Below are experts of layer 5 (counted from 0) of a mixture-of-experts language model. Rows are named gate (a neuron's input weights, with its number), up (a neuron's input weights, with its number) and show model dimensions 0-127. Each number is 128 + 32 x the weight over its row's rms, rounded and kept within 0 to 255. Numbers have three digits each.
Before each expert's rows: "comes after" lists some tokens at least twice as common just before its tokens as in all text. This comes from a sample of Wikipedia text that the model never trained on. Tokens count by the router's weight.

# expert 24
comes after: " \"", " a", " the", " and", " (", " as"
gate0:184167152112140090107134071093129151124159161128138123171083120148127131049152160147078116062136177157128121147184162104132169148109154105122163159182125134129157159069127172072104148175163128115145129120131147139043102148133100157112118162124171120124130156117134155135107159119087134155080140064122157153126100085144105066109084113069115060178109088133096121130184142100108127204178
up0:089070078087120127107174164139173124090178158142131142122148112133116162135020120108144112170126129121101120149085132139079115085181123145119110176090108137149066130123109121184151074103054073131140121192131138095127130153152179111166143138226094130136159134174128123146139120118172058136113123143079139176148114190096165167101120116152151126085131121160145101165124102112133136071138
gate1:128123109123137132083099121132169123152111127107086096132123201123098100090152138130127124173146112113094139173138099123137155180176122132077122087087123109064102166162095148162143170151172094156082171156099086130100065116077118138070092158171150140205147128151152101102198157161119117093127119172074147127068175130109144186132171130123113058087095162094134113114162122190176103147103
up1:114027129126138079115169113101136121097101137086114091181125169128124140083115142101146103192144194079158122108129138174164173150166135075063121119092124138087149108089173116114083143131131161143140121134099117140104111106141156148123102088120133138141106140172126111112186216159143156135188142138112204120148192153142145121098080074086131139170075186165158086091102161160135125115130
gate2:175188166139128125154112174136138117079134073133154160044094126158174105091178089145028124112090138150130100161117186160118151134153190133145099161104085089137097177138161128094111128147150117086116137100105099158121166152080114143153096096160087152172121139085091099135155173114105141078136086096155140157134154126148160177171082117114131142124186150192161128123142122100126118055087
up2:149115107083154093165106153054148132161146149098100087138087083138122100152132131118166139167104138149144229162086119125141100114124099088081100141108082190147212180142167153104136133162120107199130150145132156135103131061125112089141116157147137122137140130114162152115074125123187071158092197053139131152139130151121104126100182137145138072148079111113138108184096105175146096146124
gate3:086115147156161100132192090177120102171216125094122132168189153146087143180157114062149147102115147129157149134133097092109059160138116082137158184107143151163112088118127128133140107123139161146163134099098107136070159116173053116162187105114158151076100132140142091079176096110132116145131189095147096136042141134108120133135139145066117128125127091098106141071106096169151131094092
up3:103091106161192091104154083099131131169151142086166145132187134179130137157190129102144166102124171108164153148083125139116087151158090102145136186098131158191122090127143103116124123095158142117111108074096120136102154132116066160137183111087152171069062185130116123127150111145170147150148178071159142176097114076090138168121125151071072118141140063108112108084132144181133158078112
gate4:116068161182137142144172106089074167117148166128156134163075226087113120145138135076120135163163158123069159112144116123196140125151144135122144133180093094102110175122099101142127147090143105143131166111163082138084141098092085134155105155117130159156124132211149177136116158119078150128162111125103088073139098059091058127143158123124124166135044116108130108121150093137163094133178
up4:167171115106143135163125167128143107153115106099082144105125058147106149151119073166143112049111131122194119172087139102071099142116135091142146129119146099176078126124193105149142100149071159104140070079122152169136149171123105145152153071152162106135122166097107106164141109106155039159087091102139091162119121191129185169152096129101159106091155132135147169105138140135125187066082
gate5:095150173135135121100148108040088138108137153071204096114129125118135156159171167119160102139121171100104071165138140065128134153161150127041153141154151146035110087146145132149131131097112145136166197139152106129147140135107095121133112165110119149129158115182160169088062151153147123082186103160123114092122129104096111102089147100147053152152096132037142142118166144153143112149112
up5:155150110127080170143106144151144134134121124160039141146114107117086106099118090170104128136161047122152117099155096169153124117127124088180126112071099137185172166097119097139155147145105116139130076120150146139077085107177133153157158060122154099144101116116095096156179058102153101132061079106102140178113112198159137189130120166110211125097145111153120118129066117132158182124142
gate6:133135165124061140151124118101106189130154131116107158140105101120088155141147115178115131147184121155187165163189138152111124137176131072149123069081122166112150153138048128110126082114109163189171136192156128082189164138110136109136166133099085053160118150187130123138169091087120097124148136168125054063140105131163142076162134104142139136126151148060098126105128149121117064124133
up6:129080126147215138134162182207129093175107150121067094086126170125130100112114175149105136172143128099106082133130114080135119135116166115117137140139146208117090073099177100158154130145102154089087108061139127180089095175154099068090130122145130162109094084118152120134064143143165134113063124123135192126115177178143135146091094132153129160119156116150130181154139108118162191155131
gate7:141135154112059127189092123098105136150134102116106052122162114138093147131126133140116151133171087047129118101108162103112085110088114139119121171079099121138186137121134091096082163098127166147144091183179158071087117083127146141111109174134138161095110142113121173066180113127085150112146201086171124185165082103106145093113216137086150128138160184156137118141129164161144145168155
up7:107115115136228143087102149119148180163089148134146139156153143133112126120179113120167101168065154178088164137113110074167082132129079121118159137146157113222099135099126137134146108120163157174094159109119084131102084063134104106148147132136142117123167109161150115039150129150139170109142152161063080106088124179152066134127147165123099128119092167084116200095148146127161094136094
gate8:172153134128076125120126127229145168130127091218187130128098113116135202187104103113099130152103058113108120137161140118113102100081155106158150125132120142125134130152133099151130049096116237164128136159100115112127102200143149137132161150144127117158147110078116105148151102136115145130087121164127123074106148147071157118140093135129141101121209096133117134076104103069132114070146
up8:120046118132198138109179091120186136135125110156085141158099147124134103122064170118203146177090125134113113132136131145140114121174207133143131158085187119125095158072171132146114169120125087058099124067157150120129076122163111063130137091138100099168070106126145053100154128110168137144176085113158169158096111137182157164122111144139118145132123179174147147154121113131097152123089
gate9:115053144120117193141124133102158147150147072182105138114119172042114107102095176126157081127161095112059156084105134083172092142103168123130168186088094160162133141173139093119117086156105204086120093128144142087107106145110121129129159178048141181145160176156187107135106159087132152121095140144120104145174116146135117106192157097138165096143091101115148123102118132167118112164123
up9:099116105137139133120090090127179091133134101168110154091116178096195110079147140113152131098128141150080092111118169119157146149073179122127133172130125107137157171179153050171078089130196186089078078100121134035140154174103165135133137156123139167146146179083112093167133153121119186105162083173107147124156133106112135119176120107097117079121123077133136084122133161076122140112076
gate10:104086134128089175112110145164147111082080103110133133134169152146104097135112127109136089136164142098093157144113132114145173160099147119098150139128100098102168105147108090165100074128156127110140167164137158209117137077052125077112083178138110090147105165171120141099136164173072113117135127163089128174156089133063138158171128087182091101106068125079170122165234107132154127181130
up10:179087102182111131160151146102083122197158152158090131147074138106131126111115106104137147189147166151141179131128095175115164094167132184103107158130103121022161106116153097136103132106089116157118123065117113149087126124098124176163117141101174107163165116186093172148151166119098175153156118131027101114131101138125130059094134118086132107109082087149085094107111117180148105118151
gate11:132166121139089127142111102168117171106087126067130108191057122078120114161149123148098144089134116150131084089123104152156194115140110098153119101050176132120134073217117108145160090146106097137162121112115125145082188175088097139086105091125161180166088169127104087152128156154151140138064113179138155129119141150117127127179163124178125092065143078120149201099122156095135128102141
up11:118104146090092148128102108116122071193109149157093120141156081179122152104108138118166156163075090108132134120091144104147088126120126137112112132154111181163187176058128122069111086057159133125113131092178136118167116103182195133127163137089128097090181130151095126106129117123093157173166122025089129166154096156085156150080137139117146137189124136140124058139125145147111146193150
gate12:131080128136123096136138134060122137134200139103172117100098145127092114148186147110160140161108175085087120155094119121147109174145144165062123138180105120081111092148197084132124101088154151138141150159125113200218142078128127133192119171129114084105158138185123112016087157159077159112141117102112113082126141123100159104110159106140088132107132124108110110150202133122133118152123
up12:132117154126094167133128160174130112161066102146037167144159123132136110136126134153087127091152079133178119114126131087126139104128138102193105110048138148151185156086115137132198113129120100152112101134130115132051130139164076102106164080105155109131085129131105092168173052089181064130104164121136095181095115083168118179163119144153182122143164072107156170095099123141125157115152
gate13:177135125174163133122133081098189099090150169124142138163144128137125139118104146171096174145133146153148189129184141146104170143116141118080120119155115157110147113101128158127133086146095107178167174121120107131127055125123193105050073152096154124090172141085123173093172154136142093118110218121101171154155120101109118098094147137094147110145072132130107062117087157125091048052140
up13:111126151154131140153130148171051135118175064191088146105134109148160188110120126068117105082091181115146149108086137152122062128116119115150125149149174099071100117125125174161113163170147195103192111062146159063089126113088143114096108111149108159100140123057168120167059143086157156122130142137200096092115156166158136097149156138154131153126155086148105106143110106098131139176140
gate14:114134213088069168153161172110114112121142079118101104187157114123095128114131096177079151071183097085138146053124150117102141128092199128146101110132136184127176041125139150154112110151166086164113127191184106117186167134119154178142105103125128140129123140126061123124120127083141117119140101122120086108134165094121098177078162166177110162122173112171092105121129119136120171098155
up14:102150118084044119116112139096138099115144108136172095161164093174146126108126112197154177083128146128134104119150149129138162091071181144182110136147092138170168073102163173159059084121179075122104138135119146130212139157105154144114132135129110138132124148099069165164127191067134132109120068087113154182144136068126112175123104078110082163147149119112125102104111107125089147087175
gate15:150173055137042135151132187107183122074109053070147118114148126124116130133118181128114086123145188122140072162159085166141172130044145144145130102136129080099099131093106127127117175169099090137137096161112154168128138118142067120105083064160142160120073107147174159162149130130154107147088151179175150179090144139145160112106145107123114129099157099090109120141081128084110126078123
up15:144114159150207128112156122113095121199132211133139127148167155129124144150120109120141173153111108114114149118101177109093095133156073130085112110143134156128129181116179069165137112071132171137115173112137093039145106177133167094175142211119141090149176172127089152094118131137111123082133098058124112097145142123155072160134045121089100116156126111130159118078157102167148118163102
gate16:150123085119142125101112135147107167109140125103154172122141147173145115141096163167154142122114121145137156164145120056056156120101110114134119081133133147120141105127149133173110104161109151138100180065122088099104063153113162133195099198144108145104092136093113139133138151157099146131135135091071131157114114158049176071162147189143125077156163038130159124159109058092155033122126
up16:141116117136116101130095050133121164175112163140141097109118186144135168165160157179172113131162090108140147123177148136136140121136146152118106172138070115094190145078114184127137173173157108152028076118122116080215155181108160141119146163114170099161100106122118100123145212062153138152128073099085117120136091144115138074115094137099069115134177119133124114152124142104147095151131

# expert 0
comes after: " ", "0", "2", "1", "5", "3"
gate2:129119076118105132146112110131134154106131061189132160160143082091133135171113255131136137131124122133104122160153175133088130132120091141142143104152124134120102088133152128134137118138145122071167114118082103161093111111143122171104086099131134124143075058087095197172122157091081222157120117095113123166156088186100037151165109147106100103132128126166113138131067110160163141134157
up2:105119134103142138083116112157084151088184181061109140127107154131210139135144089108116122093175097146124149086075161147136180103223082069108141167132172172130125099075129128161139140105092145145078116125081129149181097119126202126092153171116115123126090113154148098128147133111180092035101115117126142163136121056170087170136171093127121145139110120114145113125121114090179139114110
gate3:130099122121110149102164140127134058099132184131135131120166174145113112166173148116092143122101113094148125186093127125145118145087167138136127133073213194131097096109111097075107162108193138114139162091124206193130121163152198167144081141090101109172104120144104118137164156072095066078122098177131132126112124078143086104186109121075137130146063135088135098124117099110174147135104
up3:102182123129172108114109120153122186135097051136111146136097067082103129094105162121130086151151137182105090065155131102100124097175075130104122066174068064148169159131151145186124100155079112153100130153169097043132155114108088120116169102201152172115154119137135153126102112117188168169134194076134099131158115139131193140120151140156116126121172079140113124127138152127116135105158
gate4:134113125155165145107143077115174167160080180091113128154119120148128118185122123096098110160143109104072088089108107112156173122100142144156102192158140052143190112116119150131104117160190095110116102140113084086090157164077175119105089146158062103101150148139143161143153123162200146205164133096124146095108184150140102117117115152083161155119083169143157177163095109101126177149190
up4:154175163117126110167100115132138111114196111099141131111140156148195145161116169136122167128084165178170199136151147144112122097138062071146163101078131172112071100155117109147153125144069107161096136109076161114095086099124080143138133128131127146113144088132053142147057177069160127085116116111118136116180093143127222144136159152167101116084157103115154116090115176138119134094076
gate5:101149166132112123134164147155094124122185087113136124125144097043132115168116134149105123156192127144133197131161121113088120206124105138078135122149076138108107177176145136157114163158085151118120135100108130108140097171102127054152093136145129124144166099130138154051149169090129102109121096137155065112153075146111066134185158162158096102218143089197129142108128184136120072139151
up5:125120071102173145143154111132124124107079097119093139113086169180110122078121129117178112136115141106152114153081115176135114083152178131156125112139184132122111088107105092099148125116121065157153143145149144152111151106157122128072163083100129092115102171136146110187143066173147093139087156138135215116065219148139192169093162073081116150050122173085128136145148120161137142150087
gate6:110146067126153102109113136138109119116119174132111090137145139159156124063113137212129160124167131158111108138100102107121150109097087144161144116153127203121166123114138120118113087097161037096178129122079173197116133113119129105145168113146139169153145158111107065057148142114058176073124195115078122095123142081149131139146120047151144156160138123066150081094125130140184113096102
up6:100169077119138108094075118116081125147118173132100105150149112159146129048114135194132149140145133163114069114113086088141142128135107144180145101150147185093166120123135148090092094097154055106155151142067183174112126127106135137150143113131138166142169165126129069071147157129087177088126218133090117064136125103157139159144125057149122177160126103074147105116123090137175112083087
gate7:151122155150177142149081148080106193142141158104118152155124141129112118133083107130142175132127102161100090124076085136122168039112090159192098162121050158118118153117155116108090189070128089092122091132126102128089123107100083106143136129161106139125090106110159195178123059104121193142135109175132057132149120085118126138087154132126149127112200089143136130162127108108130134174209
up7:125124087113068142119103155165132088156106176154146121129132134140128119097164139122095154130121140119144088162187122127065103179108129145109114164155117167091149109114113133147115099166105065051192115087156115083164134137081084096122105103132108158138141152141146089166186158069112070101135146161104219129143142127143225149196172101140153134124138107122156073110118153121168162166065
gate8:142113064169114184129111124083147073098161130177105140157107108128091180130080105101133160145141107111110113122194151186090156085137138162142137167133075158086178099085190133161084152104116099113156161098168166082151121139116166161133065135130074199123083072136091156123174175100141054087178123081123101122146131123137128136149091110153121164086122080121102141138120141145121192133130
up8:095113153189143111142136112127147174142061057112147146100129108115119135180070120150146093138144129081125100109147162135161150105100145137135113097077136059137138118164118184042146115110123228135085128122147103187128146117144151138164161142132166167107113137140140136072061115215128161195109097101124098124095127139105108123096104173088117145186134129154104179114140058165146138126093
gate9:108165129169105187133143194215142131085095106153083100152147133090114180089112147152109124148172131139096128143110187081124077060184158127131191133132055126152135118164157086116212102101140149148162103143156152136117119113136144142086164099133109132090167122125080106098086118120110106076133150131163102097147070121116145162126101034138139126079131193118154122095152146119149126103165
up9:123147133174146152114135183142155137062079125135117151165141161142113158119114130123083140147098133131098115118129159091137114053165182102155176142100145129188135107151181049121170193094167155120109102187146122151160120110149102145134123156139150136120118088136093122099097107132087114090176152173161086085194062097112155119089097103166165107044081145105125136101077063087120119088139
gate10:131119153175088121131129105109104132126108137137117131118180119069098158156106154136132097126151115165134145137133146124127141131161113173060166175110134160154139130167035235119117085111100150115119166168096083145154152172094140151100134115128073124140167103089124025155148112031154150135157188098130105139102119155131147131112125144182102147120191105213167124153140089115143106131120
up10:162090133168081093095144112097154133154083135094116150152185088067131138165128181105085121118158090147127142145130165104155145132108134140112134191114163098153165090139088204085104136152112170096079140180140058146162168171098124155112134138139060157126113054116139074140101157019125149159192138110189123107144116116103140123114127168148133163092154116173120127145116094073136134110112
gate11:046127068105148147144113126153096116157169115113136098124139164165114154100154074215108135130135173103158163095115116103088118122125151141111124129132095130099143137198132163093119055102118137127111189091107107177134128196133118171161156157063132102139109139099117192138135063202199132144096079161109099156126160090182115153082087122136135167126126137092078151118127143110126144168180
up11:144118159172113140127156131174139104152072091153138113108151098097181133198097130113125124143162095133117094151108130082108165118125122106078171091103107140142115154091117167092202147128114121142153129156209140149187126067111152151087115078082088132119075171173132074110090176097143107145193145112123113117170094151129135133114190141172121127150144126122162056107152156111141127163020
gate12:111128113069104126146210140128142170083105088137148141131151114093165123167130166062140094162157102130102113197097205164125143113065048139100109105112102127127077135168113112117119148154111190090107097133178123208125113104118119110127114120114167102122103121142114138147133134156139118042151068167164082150126111082125114126112149146146105066132093138128135099096165092167208168102153
up12:158120107143122171115109111134119101104183167148131079118087132148116127115075094139147132120098164077128114116221102094098148131125213090175107113156159077120142147083195099154147119144102084128193145136146159042121091124165182137091119110128116117087138123115198104157145084144141114116111159068115160109105114167151137119133101120144125232153146096156138172136072130121089077141119
gate13:122107150154154162098169105101135136158074098111154117160053126138104119165178116170123129128076153125129154100129112244171169096156120137160133169119120095115152152127129129112148159131128096175126158144130148138086166186083119140129111142111137119147069092109137167135140110165144119147077083157220148113091104149151094157121091134020146156136110100152085185147110079116115123119199
up13:112101090117166122117148061077122115143058136117133129118073104132116084134159119180135131133060159127133160105096124211146191143136137151181126160111137123128135167140124131107147152102163094147123188137141110149081171168115121185143154095138160143123093119126130199154148107211105151193101088133198114106099133108138086136142094153034132157161114157125107201129096091135134112142176
gate14:150111153129192152146113087140144162141095137152097101112097113165106132127148118110151150092141110170119124143071123105131050096137156127173129060148171162122108118109089158098146170093153144137182150179195099206142075155097047093102159154081169120140125140110132076121062122103111046139124161135155105050174114111158105154184110145090164133135157107125115108136144119143168119095088
up14:156126132131077148155130130058132131113160160173145093142111116177089207163137145092138135123135109144091166218117177124121104137114109098161165091121131166107101086098077119143141135128149142104132146137139135187137064136119104144046145159069172087142132100090111075079106196081174146082124183095148078157167104074141120068163149107136132101107153101158129125133081165126147124099102
gate15:138142096159121126087153131175083123119155100124129115145129122100141084144157166138127126151127109133161168153164134083130109183047107130085155120161132155125078107098109072205147147138131083103119146092096169108171151155075076079114141127156156139154151147107119085073122172074119144066149144176081118142121167106115179166196207093153109140164138102068163106085123185146167126160095
up15:112097156123128162123120158100105143053147089102156140119131173118155121178108118140156104148169184139098128122148207089160168187150063125136164136076070121159115118141121125191111108131134135116066113141130153130119148120129162203165054133130131118089133070142096041116122212123139120153184120102161202180101119125122079119117120138135135056117136097117129099081150123126090130125121
gate16:115160178119112105158094198137127112151151161160083155061164177100109154078125148111176114114134102141120122092063148112130119089114128197095148183085095126138139157138141180086164097111154153143164045109111180122193140068158120083080178087148179128112149096099081185096117074132109117096084096152108142134102174122150121117100096147179137132146169174154136120142110174126124123122156
up16:132164191113166097105108161112174140169095150122094192105200149145097132053106140127157111095096113160115103102071080130140112094091108140129123169107146169143106130113186168119129146085182165131141082162129105156154207074107068104088129075135201162154163094119053179145117134117080129111077097169116116114136164158125091121137080154146148128124165108110146123169129149122112107128172
gate17:122149143157175112117162161186088102109166172110093106138138146085130167147085112091103117082132112147127098136176138195056167095093097118152093142166182143154193136061190051118165193129094112131142070147146180129102087099159131087159152162154143108113145109138136096091166096108092133076155168144112080135092104102105187126132169077154136149089101106140119125131101143114144118131080
up17:145130205143123130154107094142115078141137159161136114080118191177118142138118114069178117092071180122123121148195135157150162087105125120190119094171169111084090151078143081164165131122123156103160138148136142141102062037088111101152092157130090109157197089146108167109139082164066112135124148147073112150102111110145134125139101173107122105116150112129117192180075130129104124132162
gate18:104110160123130200172101144113105166084131134093102120128122139134150167161128103146139137161167127088109224072120131230109133068102084128137130193134102134164132108138143137113136145101111103166102084127136137195147093142126118115164121125161155127135084115092105157111147036211147112142118120142110106129134156081144099130097080062057149147108101114123085144146110149135111112117214
up18:184120129140093139107116189143119135098178169173162132165151103140161164179109184132124157092141117118095113137151161113124158144137097129105155090096112155150130115102152150134165136145160161096153113130134155163146105100145118110047129125125104118136155128124073057166102192041109100093140146138120066141142071116085206137174125108139114064059083090167118053089109180118127138115092

# expert 26
comes after: " the", " and", " a", "-", " of", "=="
gate1:124121133155115133125190130168112124100097136134055077082126121087124099158129080140121083074148137109157142106177126202137166174142118127138158102099187146128193124156102106089142091118125148177138148148115071108119136147127081109141069138143176160166174115194129070110109142211138106092075146138082091119142122146074169189135069162133109085160138110106134156153146160147117125057132
up1:101157104097147101090176163158162152124090153118099120162089107095130089151106096153145117142162148082165154110128198167113175137152056053150121136093171170122149116141123101115114054151126121159187121165102167098152116106151157114106130185138122165135182085167086119090112142183132117116149132110168149117129058136053127138147067083144106060126159167138202136153157143138119156104147
gate2:111133138112148109103146129149104116132101081128125137148108213151131095172134150152169127164149198157154100133096110170158177116162138112132114126088121120103089168125079092074120089095203067165160137115180096164178114192089139100165114176108127153135089114116088133165109137172108092110115054142183165095165104065155135123139078133086128086147105189126108140165124127142125101053138
up2:096138129098147127132105186142100104170103153123129111124144107117151108105180097116125128118147106060035118137134110125125154055154153148148100158103156200151131117148147125154124117155114180102116146094084176084075132040116102129140106072209178091106119124121147074048073101121129176162141168130092128208134119156135133138157137137106174166124124079124156142140146160140170118172108
gate3:140075107124132159119098130113107115130099136146112124104098121147133114120158133070165166149119092121127151104111146133149144127133187176106092135213147103090104092156166144157116133053112148075091052154132171146118111112087171120147119157095113172104074074106057108151187129160115129176191170106174155127148091147166103164144115146133238164129144185100146118110109098124099126071112
up3:118149183102164117093139093067122088089124084191146186106102171068124160079151180093139140097065171160156174042150147173130132135118097148162176166190067142177102155069110157134120146131126148102131136090107149120114142076106139095118131157106116131147180101108085088163176170139140104161119116108167137175095108125131135137140116120139106168085084130118182152063094119103122115153131
gate4:090121146131165121147128130162052081128111124128117078076145106113150141081147145191082082100146148116142163135126153188142092108151120156141077124145181118086192166171118091033139096085118175170113185133127065129100190120118162109156097164084139136121104083106085104086146178145169132140123113140171118120113143154174163178119123114103158102097150103131070186108118133113135098082093
up4:093152095116149122113111107177081129129120089121141074110072101102161106106176120152073116138144161096182146160095199184108154160124072146122117140114173090064174133154105130145096135113145146141118125104112114156122145173134135119107110191143062168146144102135109171093127184123186094081138114116213108088097140113153139188109143077103157126021119163130130148126154177152088129140110
gate5:123121159127136128116170092079048133110150096137100182145112084161104125126111102098146110080089120128143138149133112119120129158125173099126148066098146150061136140135118120090154168182150140150135113112144167135101141154177056161176109162118145070209162150088112132189085153079167082065138064155108089135138146104103148176152082160162125136188125100166097180106157107140139066133111
up5:033159129114133149080137151092081161106091141154098150119105162099140174146079187081134122140102167123162102126091178091149085133142177122106165142088138128121121115095110150150091155099158079092132114094109161084169106140093138193095219137133150173139171126120201141153126135104097117090156133130199130168133109194183160100078144112079105157088117156156137144086121119147108158131109
gate6:118149132139088116101143147109131150035129137145071218157146086121140160147126127110087109138128217129133060144081114229099145172109095135104087079117145123119113158076082159140142121135119152139139168153154109174123140144167170141143129197116138136145101171196138170137120184136148058092115084094140136111160126119183146118126098138116083111145087108095114112111145126121140082071134
up6:090124136123119140148109122092141193150143101095176094091137182161095120122152098124136115113117116124084145088214097069134155155102178122095174178158106124111153114216139149093114110144122126107105059160141138150146159098124143107173107051162134090105127107105139084119130075096121197183093138165122103112099134183115107118116174146119134120113103093152112194137087123119107212196136
gate7:108136118138169128120120151142135084143119122143088084120097155128085135098156122058150108155131128149156185136136123142166175101131156137061094151178161178060114142121148156031135143118131207142209167105108136188076121094126179068154112116078141150120153133170138147129102111117108128145114142154125101131072132110160130147122048179144154181118090137153099117090116149157142057087097
up7:105160100130173129084115159153158110113111135132084085133125148124109081078130165159120160138133107150178161139081196150105195093137149099063064197160149181124163128080089142131101154120099172132150112103102123191028100165165164139059145128149146174138123153114154153066108149130110110123118127113159161108063110075121183153069121106153160140130111140108119106132119155168101128124097
gate8:108129141130144124123146108152085144142117194090070102140159116134111123130103185110132151135169179106113076136133088183102123161043139156081113066155129116099127123105081154158145141108162082095125131122168140132120106147101119175097171118165184121201127045134133096104108094189102124081101164184114110117133075216103109116110110116140103075102161100092175152121175161177124103127137
up8:134088126133141141103134120150104172158095211105144129134123135123109079106079168096182179159117134134127086149152105170119128114067169121164152118161139098106127156066129143188126113148169097089119101158102180098157101121069177141107152138136174183206090089127161070134151115128132152154070166149116126108135044169120088084196110081096148089114159095116156160147149152153114095146144
gate9:135146131138078136155123128159128100092141113120109142221129187083126119123142164077150098153157173125131191111167107131079135114126144135086187120148051089172078120146128067151104106118107105114161153099106083114111152146095110159084174143079091133107180131194148121150144073118089119143114141120204104109127116121124089118122193129096119101123091122024159098154180163126144128153164
up9:127068138124128149133196132102108139111153132158172108123150126129111111147100092194100140139109064090106036119089125134177172152138097114147130100149201105118163108085177155168192137096158104116128111115153157187077125114132130088126114088153159105126076122108085142106136155133138140117110102137057097133129168156153101117092112141145149179103178121254116155100078076126147137125127
gate10:133145117134098095151082135127123150055108079145105158114086159083136071101133088170129116115118133102160153096115125158110156142140177100107057164117113050150171142151134162088101169166119119134127138118145086126146171082126170150112113136104078143069149136128078084166195143149167115106156077181101177163097137121138149068134158082175193183080135161132142147159107182117138128080093
up10:155131118109144106123109118117125104156138185160133121105140047169129169161150117123101121121141114151096162175155068144140147098118070148153090097121119213147129168093121141137120080122077175143151102140090123085117107142148102118133178082174174066125100133127145146058103156140155090174102246103068104161133099152140151141136111131127126079197121092166126080156106097141136147184136
gate11:128063130112137132172126170098045092120136162171097084133150119150140114103125128111101057105177082145076148175137153154170125114185133110165112101117113099138149131156074088063196069186164179163104157141164120129165150104128114127118168179080093070108160144129179098078128129135118069135123117118112067183139127135162160128135097099094159109114122078101076150118137132118128098160154
up11:148200136148120154137117081123170143136144136093093154099160172180065126141128101175133173143155133136152067142096121066100096172109076170093107108187121150146125098137152166091130190090104099143176151109174095112099103080084118119182041051131120157107115133132115153189114144153155120137131120164089147115119126124118085106122143215115135185103102118156142123112087126156139148094074
gate12:077109151084112142146093110125161102151121135129096137146149165160146087116105171069165134125146075141167066151112119170135127143038155126103157084159183104083099104107196107183098129156189121120114118134196147142094143175140160104082101129131098138148144130090051086135121113161084103068112096095132174123171109127111179088193150141143135128154138126120140160073168129196093141114115
up12:105118136140147138133117143169120158107128188155078099095134173097142105183111150130109092141225122104096073155097119172147162154082117147112185062092159122129093110127142141132106186122142147107118068097203114153142122166155093101117086148130137155176138149123067082156094111177134117064152099157096095104090118093133111114124160147149084122151131100151154136178117153205083150167062
gate13:095163119145141112191142081121156142123134157104087154129120172110127099103109121144172126112186126157134093119178171102092112136051169114080170101121147144154169154106167174148184143098153086126130154134156142135084137180098093083092131141183127141135120025139082114128130093091192158140070120101136135166106125116187083146068122167101102106133136142044137134123131116210150119126125
up13:129109167137165088150141089100162160131091159092102111129120118117117082102143153179141184113169143168156058136136131147092167137082184107102115178162126162106162173118191128111133101101146093165159114134122165125101091172117091068101148154188129218118131082093130179107100119097116139086095114073104106139073131090162129094126101171082096097128136172096141160077172126195127099114095
gate14:135123129156152133152140128106131118110164141087132168125099161091172126176108128111184137122123119110125049117164169084120139136107125108139090087143140084138185127120136115209114065110167126082142055118128108163164140163163120129057180177092125085151109167109094113181150124165100117127147059082165116134202105098131103095112128135086128117172169174077112126116095054193130116090124
up14:171153122151185095132136136085112103140130142105088164086115149069179119144152146139153077136112137161106078099108153111138151157155131109133069137082190102147139115110132100153162059116148119140067067134118118168171152183146097142107154172101139131116102131094107097176125158188135098106139069108185130173160132140148167103152115069047165095163164164121132145102083077177111094065146
gate15:121147140124178155084180147161125099089123174169134170124117182065147179123094140098144104105141145129120127091079171137152136159134107124150117134142121117126120131105090109160103116084124147120180152104110095178140037124102142086119123069147139110101113142138088124142233191116167095130130139146179046170137089149100145153102095114158143139146087098111178107177049144162094171113085
up15:124159127129145163096154090167133129104120180163108141129123193083126179147179122062099125132062178082127120120106113134139103165112115109139096175165162146143125110138113127198094129073173127080111155102114139181148063136113095103150098123156115128087141113126107109185158174129122167118163132082192069191115118134106126120071141158074131169162121115107104108169043101158129122192089
gate16:059141164134138089163104154146070146159095119160130084102111151138161106149123113091142101094146087123126126145145143138201091100172083156126074127113129084093146153186150130000164136129106181107179130139155120179073120067126104172150126140113160132095203107137161118150104191134167166137120118148127095144122112109114122139158109140098144115152171093150075187160110109159115135113148
up16:070181141070150117122059140099154135110066140083127106088105145158183082095175129151138098118119094141143135138129186143092154077122072114109102203107157074134090144099157193097109101131126057104163117105095167163131117161172163216092171164129137143119153114130133135101073190184112126137166130081126106137099128105073155134140113134116107095147132158145172127157148147121098147170144
gate17:146155117122137129110144172126061113135152166098058170106158132068135158122162146116086089131136125131099222125125127111134152095132066122081060162155140180140124096177111182101135211080121115074121106111166125100107119151106118161153135123164130150093124142161132102108116130125122171177134131105127168114091121115225135122070072129108200129152156128141093061088136160122151114112082
up17:043101129152112097160097136183166129138090120120147120166102116114135085170102105166163169200119166118160055156065184084159130108122166108150136181080133128121134182104158079147126129113122147128154126116089145137132122181134160145139073099055111118128085110124152076150146106119151135139113125183203109126179109201094146140188120185113116119134103141112146114085079088121109148173136